Experts of a small language model.
Size: 12 layers, vocabulary 16384, 16.6M parameters.
Below are experts of layer 6 (counted from 0) of a mixture-of-experts language model. Rows are named router (the router's row for the expert), gate (a neuron's input weights, with its number), up (a neuron's input weights, with its number) and show model dimensions 32-63. Each number is 500 + 25 x the weight over its row's rms, rounded and kept within 0 to 999. Numbers have three digits each.
After each expert's rows: a language model's description of what the expert responds to. This comes from a sample of Wikipedia text that the model never trained on.

# expert 24
router:523458483510515516490445482487483507500536530497501505491503468484534495469540499519458507523514
gate0:543514539475501504512457467489559508522502549505516525497481516514503473499514481483488482490478
up0:538536445499451497508518504438514522489536493497491511510452537464504494510525500499530494525509
gate1:487500509526490468497490459455472517488485511505454512504477452499486555509506518528493531528502
up1:495451508502458548493462502501542488510479487514455516495504500486523489535524484522542542450498
gate2:520475501525501453511462524523492522498481484516497536440530464483481471500541488514446497508477
up2:479527509470486485485510520531513520499515483506491468525499485501483463503546455505512556513513
gate3:474468517531483462464482514518484489511501508500479473486506509467477464488547515514520491484493
up3:471534495463552487515530472508481533469476502477521464465503466502483547494485502469478502454479
gate4:479492468518490499520470510527543494470468518477465522469493479441495495478485447466480514470491
up4:544487493488483505499496506498495508451503501544516494524528490518534486516501508495433496490478
gate5:490531520509479556522507523469504510578515513492469512507500514494525491559474527479494519522484
up5:494535446495540477485461528479498527507482531525490459535489514501530507438505506485509496477466
gate6:504474533528446511499497495478459549519520474500481498487474524501478487495511501476515481507491
up6:496494502491461531468514494529522507570533512497532491522543527483503518512524504513532502480512
gate7:537503524497478501492519465509501489500526516469471479526479476447512562492556491492470475522492
up7:521509518544548496512481522478464527497465496467504493501524510511487481487528530553475528504435
gate8:470491508544525456505513485482548532507499514528466502514487500498467456551485477483501503502494
up8:491503515450481488547549531502460518468495495457490486505484549484478472517504514549452537554463
gate9:510546526523517458538503550468527460525524461504467514514462506489464503506532487510484500538458
up9:460453538515494503518547495530517494500480524540539490514499485466516486531499496454503496472512
gate10:496528536494521519499487482478491496532523487467540483522483522518510489472518482502484507526497
up10:487458501475545499504504499530484477534523480489513527484529499540472560563444554487490514531469
gate11:511492497526509445519482481461503484550488523507483539537512489495536500521474533479492514511496
up11:473528472492508480504485478473520474512559515443504504528518476509507506496481527478515446477462
gate12:530527521480510530490445489493491511510479501523528488467474468470490505521522515446525510531459
up12:519502509475490512463484516470460513486515498485531532486504503425546487498516491518519489504483
gate13:479421540534479539521406502482502497476470480527475535495509480517500528536500508493499487509460
up13:479545500477502519496480519495425525508546456489501475508532464528481494501499482499547515465537
gate14:483528547488516518502483446501515479483474497510496501487438496504524499506516473491471519499489
up14:510481461515526511526528482494454520514525488553468512521476528463531499483549493485487476496501
gate15:559520498465495493506498478517468525524463466450513475520476520470544486486502493481501478471501
up15:485537508480465471502522542540487497480464509501507475530520487512518500506499489507487471533458
gate16:490493484487488524537468502496485503473488520480504528453503458481494469497499457469476544538467
up16:536488512532484526513471463484472519520505530540452520495484465508486449507530491444528514516543
gate17:517475530526521506468474524522549507538544451453505521543513497493494489501517499469504485489542
up17:468486540481449517469503528518455519501495517480506505479509518518531528524483484511486471536483
gate18:523492535476513508493483501483515500532498526461453494456482465494512490532526504444480508521521
up18:465516498512464517485493477494527511520499498513514464494493495505489529502507463464546458523483
gate19:532495520505486512500458503494509483553433518486468498469529506515495496465534506492509541498476
up19:465537521493485500487506479442515507445490470514483508512529448521477469500502556522496509469491
gate20:484514528540528471455488485501510502516481490536493495514519470454489514505547514498497528515468
up20:496527495461473537472529513473484486529489497498516535455498560506500481509505462506515522533472
gate21:515501520496502505498500509503511515477499492474488497537506527474475535469508480483463510463487
up21:519487482480517498499507475506467489502465547498509540507459519467459477530531502508486516502462
What it handles: Name syllables, section starts. Syllables of personal names after a capital initial (J-os-eph, J-es-uit, Bl-as-io), plus sentence openers like She was, Both, Their, ==S.

# expert 10
router:501524499518490499496522549509481495527494534507491505476492536509504497480486519531471545491458
gate0:531549531505451464468469538449469508484471493509487567488510477510491510538506505470468523526509
up0:554468463515496479583492518543512518501488504493483458463479501459470467496473496532471485498502
gate1:563503531509506473500463454515441516497497495488498476497503463536488494477479483522508506508450
up1:503482507533451526502446548503503536456516483461486465488486469518482508531515488501485518551459
gate2:516542535494514471486512505482505519558473491453511538493484525462542526514522512516468537491455
up2:528514506494483475528482528437516435491460458522463507534501526522503487521527518466507491511474
gate3:514519510487529501528465500456491544546500527467482499440467494498535511487521509491495512459524
up3:502524517491515518518540474471514435510506473494510516463519459486502524497511501503474458489456
gate4:481522497513491475488498493508496555519499531512506468479536474496497495473507487533486496543523
up4:511489467523463556464488446449490517482534542513469510475462493477507509516496514493490455488514
gate5:487532522518437503481471506518486521522450476490502518478463538527517480513510545508501499452508
up5:490510529493510511459486516488514519548464503445434477443551473489519485530480491504461492484530
gate6:534472536506490529518505476491491471497500491505495460489458515447521525537532514504492515467444
up6:468489507480486538522504533485514495522475476506460491494506481487486524508467501494485502515470
gate7:516508496457532524524463522455488477490494491512500503499506480528506500523518559494455531503468
up7:500471500475482515536463555534498519545521545493544507500490531472519563543486513477481523496449
gate8:508549507509515477498498536524482498515494528545484485491486435546495499477520471528528518510451
up8:485503486476502494515540509501502493522528533473520500504493522501512489505473512557489541510483
gate9:507523533490513484498517511499529509460466505501488510491494413520502494466503484546562533515481
up9:474512482508524464491507432512482499469516498550487492516511450526506504475505520488471510538504
gate10:493504560458503438515502511467515453525497513514508519510534498481511513449533541517487535520455
up10:478465517523545487496491470522495534458477514528462486544540505512468499464485529486455524499507
gate11:461508479518486523472486513513496482503455503519485489514537506532480491532507508508542575441491
up11:460450491484517471499498523493498528526478499457512499512534514507544469531477476535463497486499
gate12:471494511545483477507508526509518518502522494506466506472486532499449526491490479473477523471506
up12:545501485499492431478504501516465529501521490515499505513494499507496485520521504489473496504518
gate13:461527534513444503460506531501522519555509531486498484480504555496506502498489503489485536491457
up13:500510506474517483513498504541485441458503508528494528519539511525492498491463546519493479488520
gate14:479528517541487509469501572464479520548494499512488508474479495531470506531512497483583496519475
up14:504543537463495497475449520531495488513494530558483469488493468518492547490519501467496484490473
gate15:534528521483498480482480509529474502521478503481498490528465517465497451521524465532502521486482
up15:464497520475475455479470510489511507453485513511453468506496504479476476503483492509476470519494
gate16:477504524529513465474504531494510515548485505502493497480468500486554544476533479484556486509480
up16:524468511501458494487514471518503503499531494486527483515529527503500535504472536530494500504463
gate17:555536518495558528530503551481480493487489506467492531476490475527492508500456512495455537490459
up17:497515464494455517483466504443496525482483488473499498561491486450515528504488510540484499491477
gate18:511531541544459504527501502453512490523524538512490505474473505530511477488508501518514517485524
up18:520504518510465467519502495531540530472498508534454534527503482524550467525479537501487518551482
gate19:521486515474453487523474525498523493466500504458504526492531514517507499483495499503505470501471
up19:496484484530472494494483532490529502497490480507471516451469530542493426490454503487558502480499
gate20:502519528537441469477479532537479502505464531500496467434527481524481505485452507512505468501495
up20:522502479517480499519484500476516487469518532463503527505440514493467496474510519481502505483522
gate21:495450515494451468473519508528548510474492516503498508487440513478535534482452472484501503494444
up21:512467487532502483503483498475468523502507492460502518464513492479516487465513526497537479514526
What it handles: Word endings, numbers, sentence ends. Later word pieces inside words such as "after-n-oon" or "assum-ption", number words and digits like "ten", "10", and sentence-final "year.", "day.".

# expert 3
router:487471476462485518481502505529520498482520472522538460537510548509547486526441496487483486512525
gate0:448469487494494503472520476495520492548503536517513499493483555466548513515469544472495549508471
up0:473518495460507504496555510441460498524493477496505443468515491507505509481505489438488486479469
gate1:467458478515526465453476467503494498466540531529496491505529535546501475477451479511500522509490
up1:483496511489529517470443471502521533508529523519515511500517538490506460549492512490485496497485
gate2:489540504515514437465517508510524502491494490525505475514499514492507430504472503515467500482492
up2:493489503545502512474488475499509547512533512510501517515490521502515442493501509545462534481507
gate3:464547499489526452462469526470474490481485506504517457494486529474484518475475518457534505494480
up3:508513520529516449536499505529525517495463497522549503541540497482464512486458525469492521498512
gate4:492491494509477501531539537484527493482498469509470473483512491548511478455479503485486507486503
up4:506502517479502508523526486512495508436542487517478518513491500527496475479496493487524502456431
gate5:482467504482512456499497547505512484489476529531493522526477496526526491537480485423525489501505
up5:485488524560493486489531477464506541516505521483540470503480516492489524470508538531511538525475
gate6:500468520499490452496526487480496506522507531539528512558502579488493469517447493496493515505516
up6:477470476525465470495456509504471477480491503483478486503471511469515490505529512539525457498527
gate7:525465503457493479511492487499521517512496461537482512484501572532539494516444520464482500496506
up7:478495536540488499485522457513484499484528489505506542470487521497529515462501486492489495527467
gate8:559502522519518499507522503451500511485501508496491506489517507531481483495496483441483528449487
up8:529525526521509504489472485481537516547507524529525470511467500492523504524426506506502473488497
gate9:506513568492495500490514488471507492498520496520511501543453512512478494511449511494513492489475
up9:503509467520493494475517485493503499513514473520475467496483529489535499477430474495568480507519
gate10:474498492457469515536489510517502506513520509526505475540497512484489478495460469466487551451516
up10:472546506491546489461491489502518505496507493474454494495481523532472478493513511514452514466516
gate11:482468508507507522492450510534478501526499480515492500490518461491518470495464499508515488486476
up11:487523461508533494514498487481473484523528489512541486527484490481450519539504525460497456491507
gate12:434539530463499506532489503493512523502501424537503509495486546522497474560491480492482523474532
up12:488539486455509546498543534504508498517462502529516495499481499480481531508497469484456504517463
gate13:495498497492513511511501499502498522574477516523530488501518504520498531583495508512519477504464
up13:453498502518464475514518480498524541438503524529526452477507538491531534509480523463478471528491
gate14:473497529477472479520514539518478480535507473493491480492551543548516477536488517482480501515480
up14:516498500501525480505509496496559537473519513515490475465491503506469499499469503523496486509493
gate15:496514525477498454467474496499503511512468478536548499564512553477499471551485491491485506463482
up15:502520459495517520564484469481464490525458491490480542493522509476492555492483464524503503543493
gate16:474476513466493457475476469495521490502432498502480539531512494521479488512493519490489492528479
up16:471504499523492508468518489519487510453498538483500497542452514498495478476483502512505507484501
gate17:520482522495488489442500521475470465533551507498514475525506484496503498555490529460511500502476
up17:512457516464473520513545521522505446535460483496502524526498509506506507565513521496454499513501
gate18:465454509466468508487505483482532503481527525528512522473501540465506490521451510489482501484516
up18:512521534491478493450476545483496486491504507505486479533541442537469541499497476477534466462482
gate19:509487513492490477505493512475484471539493493520479469541462512541500478517455522490527534483511
up19:532488519465509515473476523522510462500532446509504448511493470521483510451499482499506467515514
gate20:520484503490498500502476475521526554486490532480432446543492540478504500525471470465465499485476
up20:495483475480479496472487487488512502479486442486450455473500518503507495525457513524470524513503
gate21:520468529480512520503458498541520477475456506487480539508526504526510484553466487469525539451485
up21:529495501516462530480517531527509510527540501507517464482491501488559506477500512526489545471550
What it handles: Table cell separators. Pipe separators in wiki tables, especially empty cells after a Total votes row, plus math delimiters like $, backslashes and currency signs.

# expert 28
router:537461448469477504500517483519500489510512526557543475522531512493486501485511494504480495520530
gate0:506450506495526481504482521509510497496465519498533497556510539446457506502530503473463532479519
up0:508480503524492505507531500521551497492509506511532499496472487506483511468540505468504523477535
gate1:493539511523489474487496499527499506520463499542485514546523511517513473505515514478508523470482
up1:549513478486508484505497469519507498519521473477526482427491514497501540497478490509513484550494
gate2:547471506480461468526468513505490507497517526505526510503492505519528503504507467487521475468511
up2:447478489472495507566478511516514482503460490477493471516555530493552519502478520466490471517547
gate3:528480464514493539502451497480505471515523501500459547500472535460562492495509444515531518524534
up3:480510498512542545561485518507481521489533455514509494478434485507463531544485480558500502500490
gate4:514468566477499469520471521523492463517520541514537503514457527482501529541487511478518475530527
up4:518499496496512529479539474505526561487533533483529498485472510521499511525511513519535488492484
gate5:487500506505477494472470476451480491493491474475499501530516516499514483555485488464481571463507
up5:497492489487510526467509541495524516506459470482499496508515487518518537490455474494508498504499
gate6:518535515497462535517508501466485492512482507454512496518473497494448501491485512504501524542489
up6:496473511504465496503511543450500508453497458516536479509517480455502513465526489470496517494504
gate7:556465501468479513462536492492524494497491536523501476514549471454485504519512484436511497500495
up7:508508486496512506446408454502508518499495465476482497511495513512553521486533514484474466546470
gate8:550511496504473484514496481503462512527461503492510498515542503480538503501523492486475523501534
up8:496534523466518509523497485459505502484472509479504487536436520503485478475512526482437530495478
gate9:496478514512456512523530466494494453511483495545487505544477497519512503492507530480513476489476
up9:470477502497503445529498488515553495488502514475491505546481501533496524474505477515514502540491
gate10:552483497507468487519502463470492513493509513500527452504521497522522482496505516473524506516507
up10:495546505477529456530511491505459514527445545465531457512513495509504500474470511493505482480532
gate11:496497494533456473522513503488513478567511508517501524486514543478506521534577525492449510494533
up11:491559460478498491524481505534518457528490495512475531467480525500528467512520524492481498474483
gate12:472493484521479502502505521504487510488468493483477517464506542480501498473493520507475574498517
up12:497525506548497490508547518506489503485524474542497498553560520476500509500516507502487508498491
gate13:543469501495533494497537474470513482525552550496463480518521474483464454499518529480511492448527
up13:488483523483547504479461538481513516462541452508463511494517471539519498487484524535501497504558
gate14:504502471511501517482465503546458462525530499510511496472491540462459514524528534459472524522485
up14:492498532527523488549516521505493541492513551488529480522484499512489503536481510513533490494465
gate15:478492469479509492443524477498488476483508532505486496540488512484498497504498482490513485511496
up15:479497517500467523468489474431456528540504485525499487503490523483489534517509457512469508491500
gate16:512483478523477497453508507459510542491519476524485474507507476487484488520450510470503509520504
up16:479507527472499531509490477515502471441512479518529496519488520525519523541506454551553520476475
gate17:514529506457518478503472492510453504477462489517520491461540514464494472474518512444526535503552
up17:512482503460493494518536506459502483496488434472513540514491487524492526478493479510493533481477
gate18:517539471482451456537494519493484488509447523477518530478514503475550505495493494506515529485510
up18:484469469523519492502538522499503539541516474479459530494463527501475538541481539499510499507492
gate19:469481523458481499537517510468493491538490452518498484531505503506503485486490463456505561485540
up19:506460468503513523555499528491525453505477475502468501541487495474520445516535535503504533479518
gate20:552476511487457493523487478511491509487513457552493503472500485516493442513479500460523530466502
up20:521484503468463499494523478546529507493520510521517515500508467488539485521528500499498520531515
gate21:486470480492478465496466472510460531460482507489514499505491478489576555493471508495517488475491
up21:495492491477504468507521453547511528500445431554509492527510495519490495504522535537534513459482
What it handles: Before dates and years. Spaced words and punctuation right before numbers, mainly month names, commas and in before years: 20 July 1971, October 17, 1988.

# expert 46
router:451520474507514485527551510483497511566534531491540486463499486548490540489526503535500508499536
gate0:489497509550524478494481460429475437479505476476514503491514494505514551494524512513482500478509
up0:511478484462501514489482514456485497466488481504508531550552515498476523460489534462511490501514
gate1:482514560506503461482528532508514484554497548495532531470482473532492539458497482500524472544497
up1:503500508505482462487448494523530537522516529545485485511544547488494457473530508496487466508478
gate2:473521550534500468504492491464477471494488490451477486482510439532476546522532439472539507512509
up2:517483515467451518472500508522513497500459497461540460477474574491493487508465496503506502479482
gate3:459520540498471497510535490478529495517506526450499496501485509526493524564516508508478541507501
up3:513508501508554473479491484484504474478451519477519530513518446486495482494493515502467497500528
gate4:512542517516531496523528517444465486568516497477541473502498505512522529506486475519461521481492
up4:486517497535547494471471502526448455527475519500498496481539516470497497496474496506561480491510
gate5:516510516527473496531478477510551501513525512522438493514479468538516499435514445512535491491501
up5:522458451476506488521517500520515473455491508510531551513451469472551459498487508482510515504499
gate6:493513532512502467478521499518472480499462513526490470483494457512488537479525473481504551534500
up6:497480484500469504491475492481520485494482481490453501493495532482504509483486532467495481522545
gate7:469534552518476532523479484503501494523540505464486512473463526475533486462525496510506513523481
up7:575494522548438496547458509482514493531515509502490510489480556531496498495491497521517476498511
gate8:475502513545448509514457481459494534458504528488515507514489499503484538485507495514499494512505
up8:483482495481504482549551477496512513493458478452526487466559480504457483495462484535516503474505
gate9:481521486500457477502483502501508466509479496473502455454476469513533554498531536510529532525482
up9:462524523516497485534522502477503435521524516468490537455450500552457540506486492483512509512493
gate10:537513519514506488511529480481531511541511508504458496526536511506598529484483462516473500489486
up10:476541488479493503524492494499492529462527525500486490476498496485512536454506440467455498464540
gate11:530493494520495478503527489511533495540495524503484526504520501524512536489502464488486515536473
up11:529477509529479562523507471500498538441486528489487521521490500471507517519445442496481516501510
gate12:457495537512498475488491490447537486509492503475479516550507530516477529532532527519498535479526
up12:480556507532495504495470495464505501563503479522478502512497506525513513509523448473520542519524
gate13:532522533475532470519449504510519524556494526498518500500488482486491500472531518449471543524514
up13:469506510451539491496527489476507476542517541487505558537511493555466529517538516525519481518501
gate14:502516523536480520475509513489512511544509499424463462469479486475513533486472504480505534498473
up14:495480529466515508462469523527519466488543533478514488541509478486477517523485537545501484528459
gate15:522468513482483475509483534444527506506483524501502512506451513507518515501480495469497538467492
up15:492557478499488489551456529490470502501498500510498498497534424542514496441493521501479515494465
gate16:499518498476495492528513494491501527501473508484463471506480466548493514431506465493523510487478
up16:501501512523502467516488508496518509491532466478499500538501494499451488515503471504474518523456
gate17:502509479516464491488532475522507552483469494465500523491470526500501564488532455446500541500536
up17:510543477491493461473512443501502496487528474512510478516518491489488485502489533515427495454504
gate18:507531523518496472522544455494498507553470511475536511524492523495504526474488474529484487538501
up18:465561508514483515465494475522481488485480524506463548513443492506473443493495480528518461473534
gate19:447501508531497438519509489484499500533530471507511518479513499495471540495552495476515533551502
up19:545487473523473489442477553533486521508486482541517529539511481496484478492555473483525454488525
gate20:509500500491492538519494490515505496492551449451449480498454480541514532499514468527534508485536
up20:496503513544471510485432474481514500478535483520504524492488522508501532561476546498540477497498
gate21:485498509476475487519500473456489473566483503506534475476495535503478493453519512472492536490508
up21:504477481449495487496509516492508494517482478512541541476523555472482531452496520484464480492507
What it handles: Slavic name pieces; line breaks. Line breaks in lists and pieces of Slavic or Polish names, such as "Kęd-z-ierzyn", "Tchaik-ov-sky", "Kos-ov-o"; also "were", "would".

# expert 26
router:471504497500492484492517479526509543476491530564493458524462492478525476469542518499474488460506
gate0:522471526490510531536468476533512485484507510506506490502494491484566482481500546520482539451447
up0:501563508530500493510502491471507477480496468471468501536500496532509486540498462481512523510531
gate1:494486535518483480529516501490468498505528497490473525494447484481491463505521482525517491478553
up1:477479524492502534452500525491527499472501539493500487457463509513485497492480516461520523499498
gate2:506550480529521520489535486462466539502516502490481499509484479426501493502504471468464535458510
up2:532537528506433526504515475551451508489558509465563496502478478477506473519491543493483512512472
gate3:473474492518469463517509479501522494434495516505507502490441498458542538489533480503487512480505
up3:502487484509448534474471493495508481535474530512532470488545483550458492530492526499481477516522
gate4:478545509513483472512473483520478485536495523540535533478504506457574496472512514507488501521492
up4:516428505504505493527495517529525501478500524532497482531461430534543530489512498512483448509502
gate5:509530543508518493544469491524484531494499522484469476489510512447494468499506514493484485522518
up5:480494529458512504478485485507499501474514466519531520532457511482528485504496493481466483482508
gate6:491461485528534466445500493520513494474488496511506477498480526459524464416505492502525513514482
up6:452481485472455476551491470496477507492493485524515499501519514541477466532537449476515480529539
gate7:486476531537474508474517469463522533501488519528501481479479487494534488525537521478493511499506
up7:539525535483458527529527547474537497504508476559506495497458516514553482509510515507535515535456
gate8:528534513534501517504494520467510509522494518517457491484510511449507491493504499516475538508517
up8:492516532539551480512508510515481495491446454495482504516474495525487493517512558490541521458488
gate9:534524537504461447509490491523550504483475504491528491485500531446510504507505494524486484488490
up9:485488485467482521498453464526547559508499505488524459505508509520490498510462517515478466508512
gate10:456542536496501480501503474463500499476493482476523515480476513509464494494525481512493534484514
up10:535497511495520484476527498458498470489501506479563515474537498480510485526492540539439531499480
gate11:500528566517489469485506485545483483506465480526483507484514482485521442451528497503492522511492
up11:494546505518502501501460542478467485468518489499468491542477517547503506514517493490508524525510
gate12:518531528556449457503537489479529468525488532492529520537474485475530490516527498527507507535487
up12:450528476488506547496504482541502498522482503508470498505478531479462519523510496543481513506486
gate13:494525543491489491502498490494514541513489502509553468542485486476506481462485493505497498464520
up13:533480469493496533467491499457474500469509522498510483461520486534538541484503513526468505524455
gate14:461547522482478492500487485473508486468505501531514482508482497464505466555498506525455511490489
up14:471493551454485502476533507479482519499481464505522495492499507494487513531495517515447483550499
gate15:496557543478515432480509493501506503524506497516490517519469490464492455500513514543495488490495
up15:498461472539489504513489488482475498476481497494481523516493491490528511493493456481501539504474
gate16:455490509477483473467492514532500526484465508502493498489498506527532500537506462493499489461509
up16:496512461493524485510425488539489488546497530518510523527514533521514473484457480516483499492527
gate17:488532517462474483511532477497474513500474501470539508476513511472521503443529508541485531495499
up17:558473480457497480547495514488548467500533500523478529523499540538541496520493517494512501522495
gate18:480552509496507459479501508452524481503491477544476502441462523478486457527510542482491460511472
up18:475496469523522484542476471482491509482501518531532529499546459476502508529550530513485490491511
gate19:464512530522528482501519506497476516495489510487528507506494515440500490477494476520475501442531
up19:506505496487506502452460498557475532457487547515491485488494464463492517471519485490497539486493
gate20:475512531471457478509479515509489481517504481526448478505469491502545466495509520484456516483448
up20:501512465502505475472472535529561513525470514508526513513499543452553494478449495486471517498481
gate21:513544520484450443525474481514531520522479464533488478516513508454497522482545463497527487487494
up21:519477507505488530518516520531503513510496503522527489501497486539486494543440487499491538524461
What it handles: Opening pieces, table numbers. First letter pieces of names in tables, such as "G-D-r-agon", "Co-D-r-ivers", plus decimal points, commas, and sentence openers "In", "He", "At".

# expert 13
router:505509495466503517480483459510453455491557523485510540474494480491505497510538548520478478465527
gate0:464502550508473479504513485537494454548525510493482522504474457545494505507518503496546506508521
up0:492483510491499461479470523530530499529536478488585490515506531515479490513494494493522510446491
gate1:507471516450473512484456510497510465480514479508504473536479517487514517503486497483514468488450
up1:481500476502535469465501508503500455540482505541472512515473521508493457546543511500498536512475
gate2:482469554473446513492500539481479463529519525526497541474502475482498469477519509503501525497485
up2:509536530473486518527446453523517523480465491495533506490510508506499533499504548494510469472562
gate3:460490502506502452488481511437489474495556493477497492510534504509502531449538555510505514456532
up3:489533541503459507510480474481535505522565465492513507478509501512485490515459525511470445493510
gate4:486550523493458495472493502487478498450499447524478506506505492530481494535479519512534473486511
up4:475526501522520524486509497540508467523523502507507476487481473484503472483495515476485482501499
gate5:454484554515512506514514489470480470495490477499442546449479481530536485500510516494526474495482
up5:532475510523496538496511497503532530483504506480504501482490518503479437539512452494491510527519
gate6:502503492498475519495510528452488537477478535442488496516516503554492545522470497446496539470497
up6:475525523458491477506459484499518531477540496481508554495544499483506494451493523491478502520507
gate7:520508556505482497521459511458490527530483467459525492491479473437512473491486495521519467496505
up7:515451535511532535521514499525543499494503460493471480454533479488526461491480489517471488484468
gate8:518508540505509525493535507468526491487480538463496527480502438477478512525518526483463468494496
up8:515528484482525481490520532491488482503461502491493479513528452527451484486493482502531472525496
gate9:519464506509518487538491441496534517486506496459504508486445510444519491506506527492500539459505
up9:483541456492488480471497519507472512535510489445545551498518544491506526482507496505491491520507
gate10:509479538501542515512510512486528501459490432459483484474466495510498507500516548527509499478535
up10:489572478500523505505532485524509543495495519518489551512497537474487478458481517447471492501461
gate11:514505519444514482497470507513505505501502510506483538496515490520496484490495516480479507472498
up11:547526524488508487474458533458500463510485497497499539504484442544487513541524524467492482522482
gate12:536479501441503467485493477487473472493516487497529545503482474468551505527551496499488513498509
up12:497521494473492502515471518451499533511513516498526521501481486484471422467503469483501495460511
gate13:521510549524461509523498545464493505507517521498505497472494500533512494542514488537526509548507
up13:515502480516470517522505508512538493495491522481521525496483557490520513464511528516507489512471
gate14:518526479495548496483491491518514489532488535486469516461508476526524487472555506511516515519529
up14:499481513510535501496493546467465497488493528500511513460481520494508493470490484511505495493532
gate15:516493473478497512513466491437474515475525495468512464483475487506451470524531495499510503497540
up15:484500511516476461458454495501489487482514521508478498467507499466509491486509516440475513458468
gate16:484518516466493520501458509513494500452519523462519550488526512512493524505505534515516508483494
up16:498527521491512550503491479529480501505487529455517523542512497481496520478539474564512544499481
gate17:461505538496487522522446483485497493522485509490493510496469519527505477517520552475506484485500
up17:537553521470498479529499528484500476479467461495491490517507549523472486475534569526526492482509
gate18:476475549444543485508522479527492483518514516505498522488448514485518511514503522461510478487525
up18:485524527477505469476506469487493489495528514506545513549511497455487530478539504514477543534506
gate19:515526495452493502542464494541509504490532517468460470503515523435486484489514520527478486487536
up19:513500511471522491502537479485487488502475505534507522545498482500491500488517480502485526533475
gate20:487526495538527528514505556459493489495481472472454522504520464502496518481492501524499534534485
up20:508519437530438505513513471518516502486498515488506478547482512477509497498464520512545485460489
gate21:548475524505499515481519497505476525505547484478490505459491537481508508531497530453506530486496
up21:507502572500503504503508486511494522549494532457507503454531522500499495495477497553507461511510
What it handles: Mid-word fragments and punctuation. Middle or final pieces of ordinary words, plus periods and table pipes, such as entab(l)ature, outg(row)th, occ(up)ied, divor(ce).

# expert 18
router:441508528482526511520526483491529535536493515540491532508452512554484498484539492517462501521495
gate0:486553544505515502497515507475535518487492487521496523504462499497485494468539502488489485548504
up0:507524506481424493534503487528506531510513505481495554488510481499525508495511499531479523515471
gate1:469522539489536521545521477511499513482469493507436512514432470510479498498521478483489476472498
up1:477512444516445548499511514518514505538499521520455527520496496497500517515490508501502499512509
gate2:495501500499479457512519509498533456523542521493492536508455523495526497426504506469500526498522
up2:483506513566513506492491518467566452492468498478457496516499488552518484518511531489488531513521
gate3:515492543496480525544524505441530516453474497530507491525485523525471508484495470517486506471465
up3:492473513494511503506481528504491545512475537505488536568477513517517501511503498466503505538496
gate4:462498547502512447549492467540526482522490510513482510502444515474512494493499458518490522554501
up4:497460477525449481520456547459518509501531489507513508504495499508499503496504565508500515505482
gate5:451477524493545508485479496512505501521502473512509513525514506517519558490522512524499538515495
up5:478507505452477472477507504476483515526477510498479520494495522465510504502510514509480531489482
gate6:483495504502486458539540535470506538465507513472518493465450441511487513491531476492455515502509
up6:526527523507504496505467509487503472474520523457520507518514510522512512503528504510479512504548
gate7:492512540471525506516496500520480526471470514537510509503492519549475538516492545512513552431513
up7:515530534468484479553415482489493506497541503481500490530547478479494499507492533522502529520496
gate8:509485509529521459571503484475514498499509483536493484458453496512494532501484516472449502530513
up8:472449522535507510440482470506467522481500496501544484513483444537494497501496490499495482493502
gate9:503510556477508490510480480514485542527480539515492486530504500525491510473531458478517512485479
up9:480507539491493458429472509487495537530480471484503457490493495557521486486546503488496490503550
gate10:537533557480506476526491507463506517534509464541498514516487507506537497507520514490480491518460
up10:548488493519446479466476508487491480524507518491528519473516515501489496549487544532471519483548
gate11:487510525510493481546498547485554481502466523504459504489508478495512522495504477503494547483455
up11:503510475503487488548500525506469478516528498498504520472487503480491480504476511517490484534456
gate12:460509474518469512543497457495521523532474468516440521476469485530472478516506468495511491469516
up12:476488483488519469507537507461517498556478541535540460480522470491533481509504492500505484524492
gate13:475521508511507477506514529527520464496488500502456540485495510535488488454498474489526537465548
up13:499478482532521504471499473529508465491498487514523482526500518458489508509506543534521534525472
gate14:483520522535511492486484471489499502519491492496493545497470569496482544499496486489438527507489
up14:486520487504470473539539490469546514541557501552521508476507472490481495474517526492451515533473
gate15:502552532476480481515506527515480526474499505515513501551450510510487477501549517549507488486514
up15:504515502440500488474478504452466509503487484492477458495490496499560512461485517476504531498511
gate16:468511524472507524522521457463494543444496494477541509472529504506485518476487505525491540482548
up16:504509507460569504492544501483478496469492456526488500509461497516518515482482555483514485519494
gate17:504485518515503488498468512469508493541515483469502530470506515547483507475527492448492496470479
up17:475459503515489491523487518490503515470502484468484496493562452510505490487494510497469453480505
gate18:476528535506489514531492523481501502535481520506424529477455505507507527503508503481461530506496
up18:461513494505521477488499499482488497506515484492497522502527451560454487491478520476555495507505
gate19:512509542506539512542523510531513516508476493450525474517495510519534539493456505507457527483495
up19:511457500545461462491484514493504515506505504505475480541500505526477525469504492502520484520455
gate20:504527550496457470509508532516480521533524503485531540499432531498493521523497489512486501543512
up20:517513500503483565467493491505513502525546532519498555511504541481476482518507513481463523479544
gate21:535509484555514472537483518500512488542484453520484481477465540532488516530536503462488513471488
up21:458549528506515495519475526483483507549428533489488493519466492509500467490541531512502503515478
What it handles: Foreign name pieces; connectives. Inner pieces of foreign club and player names in career lists, e.g. "Bres-c-ello", "Jú-b-ilo", "Wille-m", plus connectives like ", however", "In addition".